python train.py --n_experts=20 --router_score="softmax" --lr_router=0.000988 --n_head=3 --norm="rmsnorm" --rope_base=10000.0 --optimizer="soap_variant" --beta2=0.95 --seq_len=1024
Below are experts of layer 6 (counted from 0) of a mixture-of-experts language model. Rows are named down (a neuron's output weights, with its number) and show model dimensions 0-95. Each number is 200 + 40 x the weight over its row's rms, rounded and kept within 0 to 999.
Before each expert's rows: "raises" lists some tokens whose logits its average output raises strongly, later layers aside. This comes from a sample of Wikipedia text that the model never trained on.

# expert 12
raises: "in", "a", "ur", "ent", "ig", "at"
down0,187,259,233,198,186,234,204,255,175,212,240,212,205,247,242,212,247,219,183,189,207,128,160,169,197,173,236,227,229,245,108,149,135,207,179,180,225,192,167,179,219,162,150,194,281,241,226,135,281,121,147,281,231,200,218,202,193,161,195,205,225,246,207,179,234,208,243,220,156,128,217,235,195,207,290,200,254,208,176,212,90,129,157,227,253,192,151,213,244,266,178,198,241,187,164,247

# expert 10
raises: " and", ",", " (", ".", ")", " |"
down0,273,273,210,199,181,205,158,271,198,225,143,204,207,204,222,111,192,165,207,140,190,198,186,211,195,186,155,229,260,142,300,159,204,207,168,149,114,185,199,200,235,150,221,193,240,239,195,230,186,273,221,179,244,176,162,141,187,218,247,239,109,158,185,203,157,262,190,173,203,191,204,241,182,180,164,243,211,200,183,188,224,198,205,291,260,189,178,121,220,246,270,211,205,176,188,210

# expert 15
raises: ",", " ", ":", " (", " |", " and"
down0,213,284,176,167,216,218,174,186,182,242,225,188,235,124,227,206,182,238,147,215,133,167,238,235,209,229,208,196,273,212,183,142,188,129,188,222,176,221,208,181,126,182,179,202,170,161,171,239,148,234,235,219,177,179,180,150,209,170,178,274,192,243,205,227,198,199,212,202,180,250,243,225,156,165,162,226,194,256,196,158,234,219,317,167,141,257,195,169,207,219,242,252,199,190,199,265

# expert 14
raises: "a", "i", " ", "an", " the", "c"
down0,171,160,197,238,156,130,288,263,150,224,214,213,177,220,208,128,244,161,218,210,195,133,202,241,243,184,220,140,173,149,177,194,230,274,207,217,201,216,149,226,160,185,135,171,176,163,153,157,175,158,186,204,211,200,156,162,189,177,187,219,267,146,152,140,169,258,160,169,318,260,234,168,200,222,198,139,219,185,144,198,160,168,266,238,244,271,151,143,206,211,180,157,170,184,238,180

# expert 8
raises: "|", "-", "The", "No", "S", "All"
down0,196,255,229,274,181,179,236,249,290,208,246,221,198,262,195,179,234,266,137,188,113,163,160,252,212,161,200,219,174,190,160,210,179,151,277,198,230,179,239,246,236,235,200,241,202,160,238,163,171,207,239,184,194,220,145,238,197,159,187,159,206,156,127,238,161,243,148,157,216,195,221,224,219,150,189,177,145,207,198,305,155,249,176,198,166,179,209,168,237,109,201,207,147,243,225,203

# expert 2
raises: " and", ",", " (", "'s"
down0,236,163,141,184,147,185,161,184,160,184,266,159,227,223,137,86,265,184,230,172,189,196,266,124,215,128,156,185,110,189,216,135,206,245,252,188,223,186,121,172,208,202,181,266,201,246,179,201,196,262,208,185,273,250,176,263,279,182,216,227,181,189,182,180,201,191,233,211,207,182,259,221,158,206,246,145,135,202,190,255,218,197,161,128,245,238,182,243,175,274,160,191,182,191,159,248

# expert 17
raises: ".", ",", "–", "-", " (", " and"
down0,190,105,311,236,202,175,167,190,230,192,129,215,234,154,177,192,112,224,166,169,167,267,189,249,220,239,235,195,178,170,230,221,119,125,141,160,183,231,151,267,154,216,206,290,146,219,167,213,157,227,182,134,265,193,244,164,198,185,263,196,197,243,252,253,223,243,203,155,228,274,173,194,223,167,266,192,245,172,176,196,164,251,203,214,160,244,121,204,228,203,158,132,235,262,190,238

# expert 9
raises: "as", "i", "a", "in", "an", "o"
down0,248,266,238,179,164,155,260,167,213,203,177,165,154,201,246,208,250,207,236,237,208,127,211,227,177,230,308,177,200,217,199,214,230,239,227,113,208,216,228,223,227,217,166,222,205,182,167,198,168,213,222,237,246,251,186,292,269,217,221,200,195,122,296,212,229,265,237,151,233,153,210,195,85,191,215,191,159,230,163,198,171,244,194,270,210,213,165,158,226,212,159,231,250,223,170,173

# expert 5
raises: " in", " the", " to", " a", " at", " on"
down0,166,204,319,165,200,260,261,250,241,205,204,199,145,174,167,173,253,172,228,171,271,264,174,208,216,179,141,188,220,219,189,202,225,134,169,167,179,164,131,193,188,166,162,244,237,233,280,162,253,196,114,214,226,130,168,232,160,169,265,172,199,209,160,170,172,207,248,242,250,242,226,140,259,152,226,165,171,209,193,222,291,200,224,158,192,227,150,129,231,236,203,169,217,238,127,194

# expert 16
raises: "u", "an", "ang", "am", "ra", ","
down0,187,221,189,208,256,187,231,216,136,221,243,286,254,242,204,141,213,219,236,246,198,232,138,183,216,108,181,244,185,145,223,177,143,219,218,169,138,131,141,186,232,153,250,221,224,197,209,233,206,169,148,208,200,219,232,168,140,261,170,205,252,169,184,201,240,245,194,237,144,318,247,262,152,247,196,259,209,147,178,222,159,168,286,219,163,215,126,186,200,157,197,186,249,226,203,210

# expert 7
raises: " ", " M", " S"
down0,187,218,191,212,148,222,192,196,216,205,186,171,151,148,210,144,203,94,204,264,184,203,199,205,247,190,168,129,240,177,195,263,206,201,277,176,212,175,187,200,275,207,257,169,218,278,190,142,211,241,168,218,160,203,227,262,160,275,182,213,228,191,250,207,260,194,194,245,244,231,241,214,178,89,225,168,242,250,301,211,128,170,254,232,170,249,111,220,202,284,150,240,197,197,255,191

# expert 4
raises: " M", " T", " L", " S", " C", " H"
down0,174,254,191,231,171,266,216,168,202,334,192,201,221,139,204,137,152,244,146,193,204,151,158,152,219,166,175,165,202,177,264,216,248,184,182,209,230,195,201,103,144,193,202,209,167,89,177,200,339,177,186,220,233,201,147,171,161,221,246,134,202,236,142,217,244,205,226,225,170,172,189,234,136,155,213,139,151,211,205,218,239,120,249,240,252,236,168,238,206,253,257,243,174,198,204,197

# expert 3
raises: "r", "i", "ar", "o"
down0,203,187,281,127,251,249,243,121,224,253,266,173,247,223,191,141,222,144,254,167,269,241,256,190,131,187,172,218,165,167,140,162,237,209,280,179,219,202,277,180,149,205,188,227,157,189,147,244,219,186,199,234,198,138,255,226,194,267,213,243,196,194,196,186,200,142,155,224,262,209,149,261,185,198,230,235,182,132,194,158,177,244,195,179,218,201,184,242,211,190,127,133,184,239,188,268

# expert 19
raises: "at", "o", "ar", "ent", "as"
down0,187,190,177,167,311,240,218,172,169,207,151,246,238,274,176,227,175,193,201,267,188,235,242,183,160,196,125,187,233,164,202,233,157,203,180,204,151,177,202,149,217,205,192,207,234,221,246,154,221,208,229,141,206,201,203,204,264,161,168,263,185,221,224,198,236,219,245,250,152,272,239,166,196,226,209,175,207,148,254,160,197,246,141,259,275,215,211,251,250,218,139,227,287,193,229,253

# expert 0
raises: ",", " and", " (", " M", " N", " "
down0,219,240,246,164,205,164,126,217,265,282,241,217,146,148,189,241,208,193,210,226,181,176,192,187,197,264,218,160,177,83,199,160,223,197,208,237,235,178,256,286,214,206,181,242,219,292,257,202,246,183,247,180,135,158,251,229,192,198,189,163,147,169,117,280,180,265,218,210,230,196,208,166,244,237,218,177,157,128,282,183,173,257,161,217,204,185,139,209,243,155,158,216,219,185,187,116

# expert 11
raises: "ing", ",", " and", "ed", " of", " "
down0,149,164,201,156,270,200,214,158,194,203,177,205,192,249,233,128,118,155,213,242,212,266,192,245,216,240,260,221,228,226,187,181,195,229,193,169,163,280,209,201,179,206,137,271,248,114,167,203,172,239,221,163,188,259,217,165,222,161,271,226,179,202,132,263,239,307,223,176,211,221,268,249,272,241,205,139,173,108,284,202,206,264,177,111,210,196,118,203,224,208,181,226,174,180,170,200